{"d_expert": 288, "hidden_act": "gelu", "balance_loss": 0.000611, "balance_bias": true, "qk_norm": false, "dataset": "wikipedia_en"}
Below are experts of layer 6 (counted from 0) of a mixture-of-experts language model. Rows are named router (the router's row for the expert), up (a neuron's input weights, with its number) and show model dimensions 0-127. Each number is 50 + 10 x the weight over its row's rms, rounded and kept within 0 to 99.
Before each expert's rows: "mostly gets" lists some tokens that are sent to it at least half of the time. This comes from a sample of Wikipedia text that the model never trained on.

# expert 77
mostly gets: " among", " of", " between", " by", " at", " Among"
router:49 74 45 44 50 55 59 61 52 59 61 46 57 52 43 59 31 43 39 38 55 33 54 48 57 69 49 42 63 52 51 31 56 42 66 49 43 63 60 26 53 60 54 57 43 44 66 38 54 37 35 58 51 60 60 42 50 44 54 62 45 61 42 61 46 40 48 40 50 65 54 52 57 38 49 44 46 65 55 43 44 49 72 61 46 45 65 52 37 40 36 41 48 33 53 70 46 50 41 54 59 53 81 48 62 62 55 25 73 50 50 39 48 40 46 39 44 58 40 62 36 77 67 52 46 45 37 30
up0:47 44 52 39 36 36 44 35 45 49 61 59 52 51 50 47 65 40 39 49 39 76 27 55 52 45 42 65 42 53 41 46 55 41 48 54 42 48 34 57 29 37 43 33 57 46 62 68 46 51 50 39 33 45 51 67 49 53 50 48 43 50 51 52 52 42 46 61 40 61 51 52 37 30 47 43 52 38 42 32 51 56 41 30 44 52 36 48 46 55 52 65 37 62 54 35 47 53 51 71 74 50 32 45 40 33 54 77 56 57 51 37 47 35 66 59 50 53 65 55 45 34 44 42 55 49 53 35
up1:56 55 61 50 42 31 80 47 62 57 67 55 47 67 39 73 78 54 54 59 57 36 48 58 38 42 61 39 61 32 71 60 39 48 67 48 50 53 53 48 48 63 60 56 68 66 62 42 48 64 56 64 24 41 62 45 35 37 52 49 50 35 41 35 46 53 57 36 52 36 47 55 38 52 46 32 59 40 47 52 54 64 64 39 61 47 55 42 43 52 43 42 40 56 41 47 53 63 60 54 79 35 57 74 46 46 58 62 49 73 57 48 55 51 53 31 64 56 63 68 38 44 63 45 50 33 40 48
up2:45 41 54 36 66 48 55 49 55 52 58 54 45 66 33 58 45 35 39 54 58 38 57 49 63 46 37 61 45 50 38 57 72 50 51 44 46 48 63 43 66 38 47 71 39 58 52 37 47 51 53 40 49 49 50 47 45 61 64 68 58 49 35 40 47 60 41 53 48 56 28 53 65 41 36 58 45 59 73 70 59 46 58 46 49 49 46 41 53 32 40 55 45 65 52 80 51 56 57 48 54 61 63 63 47 51 33 46 59 65 42 52 48 44 61 47 53 60 43 54 56 50 49 67 49 61 57 51
up3:60 51 53 54 52 34 52 64 58 65 46 46 57 36 45 37 79 47 26 52 81 43 61 46 57 43 55 40 42 69 60 56 51 51 63 53 45 46 42 61 38 57 60 66 46 48 52 54 45 45 53 49 36 59 28 60 32 31 53 43 57 61 48 50 48 37 43 55 56 45 48 49 46 51 53 46 44 47 41 36 61 37 60 43 67 35 48 56 64 36 63 38 49 45 57 55 61 63 40 48 52 67 57 71 52 53 57 38 56 59 44 63 44 46 52 53 59 51 43 41 41 60 41 61 56 51 49 41
up4:46 38 54 51 34 44 50 31 55 61 60 41 46 43 43 51 43 57 36 39 55 37 46 45 63 52 55 60 48 55 65 57 46 32 54 61 61 49 43 54 65 72 41 53 30 60 30 28 56 37 71 63 43 73 42 47 42 43 52 50 50 42 42 54 45 51 58 41 50 37 39 63 57 44 52 53 44 38 55 79 45 59 56 55 44 51 57 37 50 44 55 53 45 50 51 52 24 62 54 51 63 61 62 46 47 64 26 40 31 51 61 40 57 45 32 55 48 52 48 71 59 48 43 57 47 46 47 42
up5:58 52 57 59 58 39 68 58 46 59 46 43 24 66 42 44 60 46 30 64 55 54 46 33 57 59 55 51 73 41 42 54 50 54 49 48 48 39 43 55 51 55 47 55 46 40 56 55 67 49 53 68 56 27 43 61 39 48 56 47 53 49 45 53 66 64 25 54 49 51 47 56 57 32 43 49 29 60 60 47 49 45 37 47 41 45 46 53 52 45 61 73 60 63 31 64 44 40 40 46 67 37 43 48 51 49 60 60 37 72 42 34 36 39 54 54 55 54 66 46 57 36 46 52 54 45 63 50
up6:43 52 46 53 62 45 65 56 65 40 32 33 58 52 40 48 55 57 57 63 42 53 41 64 64 42 58 57 47 53 61 51 43 57 60 50 70 54 60 40 30 58 45 55 50 45 55 44 60 46 60 29 42 46 55 41 63 51 54 52 45 45 59 39 43 59 51 58 44 66 63 57 55 45 54 47 55 33 53 53 66 43 46 60 51 38 52 46 30 49 38 37 36 38 60 60 60 53 61 59 59 37 41 58 55 53 41 62 41 44 43 48 45 55 29 42 51 38 48 36 50 41 44 31 42 38 53 43
up7:43 38 60 47 46 59 68 27 64 55 69 50 51 53 54 31 62 31 48 54 45 69 43 53 56 43 43 58 57 49 44 49 48 42 45 34 51 55 54 45 36 54 52 60 41 32 51 47 48 47 57 50 50 53 61 33 48 35 48 46 52 54 64 47 49 35 46 69 52 51 46 63 57 66 36 43 45 59 66 51 52 59 47 40 78 35 52 53 50 35 43 56 59 34 49 47 43 35 62 54 55 68 40 53 31 53 47 60 45 43 44 46 44 49 46 39 64 62 51 50 50 36 52 34 51 55 58 33

# expert 53
mostly gets: " including", " such", " include", " several", " many", " various"
router:56 62 32 41 50 47 44 50 61 62 62 48 44 41 45 51 36 44 40 43 58 52 51 37 62 61 54 50 57 48 54 72 58 55 68 37 40 52 46 47 54 60 45 55 34 57 70 49 55 39 36 61 50 55 65 51 26 53 59 46 52 45 33 39 38 47 53 45 57 65 60 51 57 49 54 44 57 63 65 23 42 52 60 50 68 36 56 33 35 32 39 57 39 52 62 52 50 71 36 44 55 55 54 67 55 53 35 42 82 46 60 42 59 36 50 50 47 61 33 56 40 77 54 62 52 53 49 43
up0:46 27 49 49 46 52 54 82 39 55 47 39 40 57 62 69 52 29 49 58 51 47 54 47 58 49 59 52 61 35 47 60 61 39 52 43 43 57 60 40 50 45 58 50 75 45 61 66 50 45 37 56 32 70 50 46 52 40 63 42 48 59 70 64 47 66 61 43 45 52 41 58 40 40 50 40 38 64 48 40 38 49 46 51 32 53 48 26 38 53 44 51 41 58 63 47 45 51 38 74 46 37 48 49 65 49 40 44 45 44 76 52 63 60 47 37 60 44 40 67 34 47 50 53 43 47 50 30
up1:58 45 44 52 47 46 50 51 42 57 66 26 44 50 45 55 55 59 58 55 62 49 48 53 58 59 62 43 38 47 51 38 65 40 34 51 40 40 54 52 71 43 58 72 62 43 44 40 54 55 36 46 48 55 29 54 66 53 67 48 34 52 53 50 57 43 36 27 48 73 68 51 42 49 35 46 46 61 57 62 52 72 44 60 53 28 45 41 52 72 38 49 39 50 42 51 47 42 49 50 46 60 54 57 61 42 52 53 44 51 71 49 60 43 47 45 43 76 50 39 40 49 50 40 43 52 47 16
up2:53 50 54 38 64 55 53 44 62 59 62 60 67 41 62 40 52 60 61 41 64 56 58 53 54 63 46 45 53 50 42 41 43 33 47 51 49 46 42 44 57 50 51 73 64 40 64 39 58 38 58 44 65 31 41 43 63 54 45 44 69 58 45 42 64 35 50 41 42 52 56 69 59 58 50 62 41 51 61 57 56 57 51 42 40 57 35 23 44 42 53 50 46 46 29 64 57 50 42 40 36 39 58 52 53 56 50 50 52 47 57 58 52 57 23 53 73 43 52 53 44 51 46 51 48 43 48 42
up3:53 45 49 61 50 43 50 51 54 51 46 32 48 44 54 49 42 41 44 52 39 41 62 51 49 50 47 52 69 55 58 65 68 42 51 72 35 51 32 50 49 47 50 38 50 54 50 54 50 56 49 36 55 67 59 13 43 46 49 50 51 52 66 34 47 37 52 40 61 58 65 56 48 43 42 51 51 53 48 59 47 63 38 57 59 43 52 34 42 52 54 36 51 39 53 55 51 47 55 53 55 51 44 67 53 57 73 63 64 46 39 45 59 43 61 45 48 57 61 71 48 62 67 47 51 44 42 47
up4:56 71 48 65 48 38 52 36 32 45 47 37 45 44 47 55 54 37 53 67 50 60 46 43 63 51 50 34 64 45 47 53 73 51 50 55 53 50 48 54 44 55 57 50 53 44 59 49 57 58 55 55 45 46 43 56 46 40 47 43 30 42 69 75 40 32 38 57 58 68 45 59 52 52 51 58 52 68 48 65 35 42 56 39 52 37 37 42 43 53 60 32 58 46 51 59 49 47 67 52 51 49 61 49 52 53 31 56 45 61 40 51 46 45 51 40 56 44 32 48 45 44 43 53 50 55 54 68
up5:51 61 40 58 62 40 58 37 51 66 60 54 28 51 40 52 68 68 57 42 47 61 41 48 51 30 52 43 37 45 44 48 65 40 54 57 46 49 54 45 59 59 53 42 44 50 49 51 53 41 43 69 58 60 44 43 28 57 61 28 58 43 31 59 55 36 40 74 45 52 57 49 61 43 58 47 56 40 40 53 49 65 40 40 42 44 56 45 39 55 58 55 65 68 35 48 47 60 52 56 50 56 45 65 49 33 24 37 18 40 60 66 36 43 54 45 60 50 31 56 56 50 59 59 44 52 51 47
up6:53 54 33 54 54 63 38 48 52 44 59 57 63 50 54 71 53 54 63 57 41 43 38 57 44 40 33 65 39 52 48 52 38 53 58 67 64 47 69 39 40 42 42 56 37 55 55 46 73 41 53 46 53 39 73 61 31 45 42 50 39 45 40 40 41 46 46 59 42 49 44 65 60 39 53 62 46 56 24 68 49 45 46 49 67 40 55 53 33 46 48 56 43 53 28 46 46 42 52 49 50 50 45 54 37 46 57 36 40 50 38 42 34 31 54 46 45 38 31 65 47 34 50 39 47 58 41 61
up7:65 36 45 51 34 53 40 42 49 47 53 50 37 63 59 38 34 47 36 44 55 53 36 55 61 37 65 58 45 52 61 50 67 38 47 43 46 54 51 56 61 64 58 40 52 48 38 40 50 37 54 50 57 58 48 70 48 61 46 45 36 38 42 53 56 52 34 49 44 48 64 59 69 53 45 69 36 60 43 54 50 61 57 54 55 28 55 51 41 61 53 50 33 71 49 62 32 60 44 44 43 50 47 60 65 57 61 67 31 33 63 50 50 46 48 44 52 60 48 70 36 38 53 60 40 60 35 50

# expert 50
mostly gets: " economic", "sexual", " growth", " improve", " human", " reduce"
router:46 59 39 41 58 49 48 55 59 62 58 51 55 30 30 47 41 44 33 34 51 43 57 40 52 51 66 48 49 41 72 65 69 41 60 38 40 49 48 42 51 62 64 47 39 60 73 44 51 39 46 58 45 49 56 41 31 51 78 69 49 45 33 52 59 39 54 47 41 61 65 54 58 45 57 44 52 59 62 38 51 46 62 50 63 40 57 39 33 37 46 54 38 47 50 53 48 69 52 58 58 64 68 64 46 47 43 55 76 53 63 42 73 44 53 49 48 55 47 59 38 58 59 67 48 53 36 46
up0:60 47 46 49 75 31 36 49 65 50 54 39 38 49 65 43 38 57 45 48 53 39 51 61 60 54 62 59 44 37 45 59 52 49 63 51 40 47 53 41 48 64 38 56 56 71 61 58 34 52 56 62 60 71 47 20 51 44 58 49 37 40 51 32 36 56 39 76 35 58 44 48 55 40 52 30 57 52 51 40 54 30 69 75 64 37 49 53 52 29 61 42 42 58 39 47 55 50 40 50 42 56 59 44 46 57 73 54 54 65 47 50 68 51 41 50 38 57 56 34 44 48 57 69 48 55 57 51
up1:47 66 61 64 53 23 55 33 26 72 50 62 63 47 28 46 49 41 30 44 59 54 51 60 49 51 45 46 44 64 47 38 63 59 50 65 48 48 27 76 64 36 65 44 49 38 65 55 64 56 41 59 58 56 29 61 36 61 55 35 55 58 43 66 57 45 45 49 49 51 51 56 50 49 49 67 32 66 46 60 58 60 28 60 36 30 42 34 31 40 50 45 33 41 55 43 48 41 66 61 40 54 49 41 56 55 52 50 48 54 46 64 55 54 48 51 43 52 60 43 49 51 50 67 41 49 58 42
up2:62 44 57 42 71 50 50 46 39 49 48 54 55 66 46 52 35 56 51 40 49 34 60 62 36 34 48 57 52 52 64 53 35 21 53 51 38 54 60 34 49 57 52 48 60 61 67 49 51 40 44 52 54 56 58 58 63 40 64 68 68 44 66 42 59 46 45 46 60 46 65 61 52 45 55 46 43 62 58 61 57 28 43 62 65 49 62 47 44 44 60 50 56 45 57 46 46 50 55 46 58 53 56 54 38 25 52 55 49 51 54 40 43 60 38 48 36 64 54 52 47 45 29 49 48 49 37 54
up3:61 54 64 61 55 43 54 43 62 60 56 39 63 45 61 58 41 31 42 44 56 47 51 57 70 43 45 38 47 49 28 48 65 49 59 43 44 49 50 68 31 43 50 54 56 65 63 60 55 49 49 46 54 62 48 58 39 32 61 64 37 47 64 57 58 51 45 70 62 55 55 53 33 42 53 59 47 52 62 63 41 53 60 62 41 52 51 39 47 34 40 60 54 52 66 66 46 59 51 68 43 55 77 37 59 61 58 47 55 66 57 64 61 37 65 54 42 55 28 53 49 67 36 58 52 59 47 52
up4:62 52 55 48 48 54 58 47 63 59 56 43 60 40 51 41 39 42 58 50 74 49 67 39 51 63 48 46 62 59 39 37 37 51 44 26 50 49 36 51 64 43 34 56 49 40 57 52 37 42 55 50 45 68 48 61 43 41 67 38 68 61 50 62 52 62 59 32 43 48 45 50 47 54 43 65 43 31 43 74 57 42 47 62 40 52 48 42 53 62 58 46 40 50 41 49 40 49 51 42 62 40 66 67 40 64 47 51 42 67 34 46 51 26 54 33 69 63 58 55 57 50 62 59 39 65 61 41
up5:45 59 41 59 48 48 42 52 53 58 62 51 61 48 44 55 63 33 39 44 35 64 66 30 46 35 58 55 47 36 67 51 57 55 36 55 45 59 51 55 54 37 57 41 21 51 51 44 62 37 46 63 53 48 46 79 47 47 43 41 38 39 49 41 47 61 62 53 39 61 59 40 56 54 53 38 38 41 24 30 47 41 41 46 61 44 65 70 44 47 32 61 40 34 60 46 41 65 46 65 61 57 47 35 55 41 52 40 52 55 58 46 34 49 57 47 30 46 53 32 44 48 52 72 39 35 56 47
up6:49 56 57 38 51 63 54 60 53 59 42 32 59 39 57 50 50 33 35 45 40 30 62 56 69 65 66 43 55 45 60 37 50 65 45 55 51 42 56 50 36 49 47 49 67 61 46 46 52 41 55 52 35 44 51 44 56 44 56 61 58 56 58 45 52 53 44 52 56 46 69 50 51 42 42 53 55 40 48 50 42 49 59 50 61 53 57 55 56 55 51 57 51 56 38 56 63 60 48 55 41 51 50 39 63 51 45 49 49 55 42 59 55 32 51 58 59 59 54 38 40 60 66 25 54 54 40 41
up7:62 62 62 56 40 57 39 43 70 82 50 46 56 56 56 41 55 60 56 32 44 62 38 47 50 64 48 53 43 65 53 56 65 51 52 54 46 43 56 40 47 54 45 62 63 61 50 40 66 41 58 63 53 26 46 49 40 54 50 41 43 44 33 37 54 40 61 44 65 68 57 53 68 62 46 57 49 55 55 46 53 29 60 44 71 60 46 40 65 53 51 62 30 45 52 56 43 41 58 47 57 55 46 55 69 47 46 54 48 48 61 51 50 57 47 43 51 51 53 42 46 50 53 57 58 60 56 54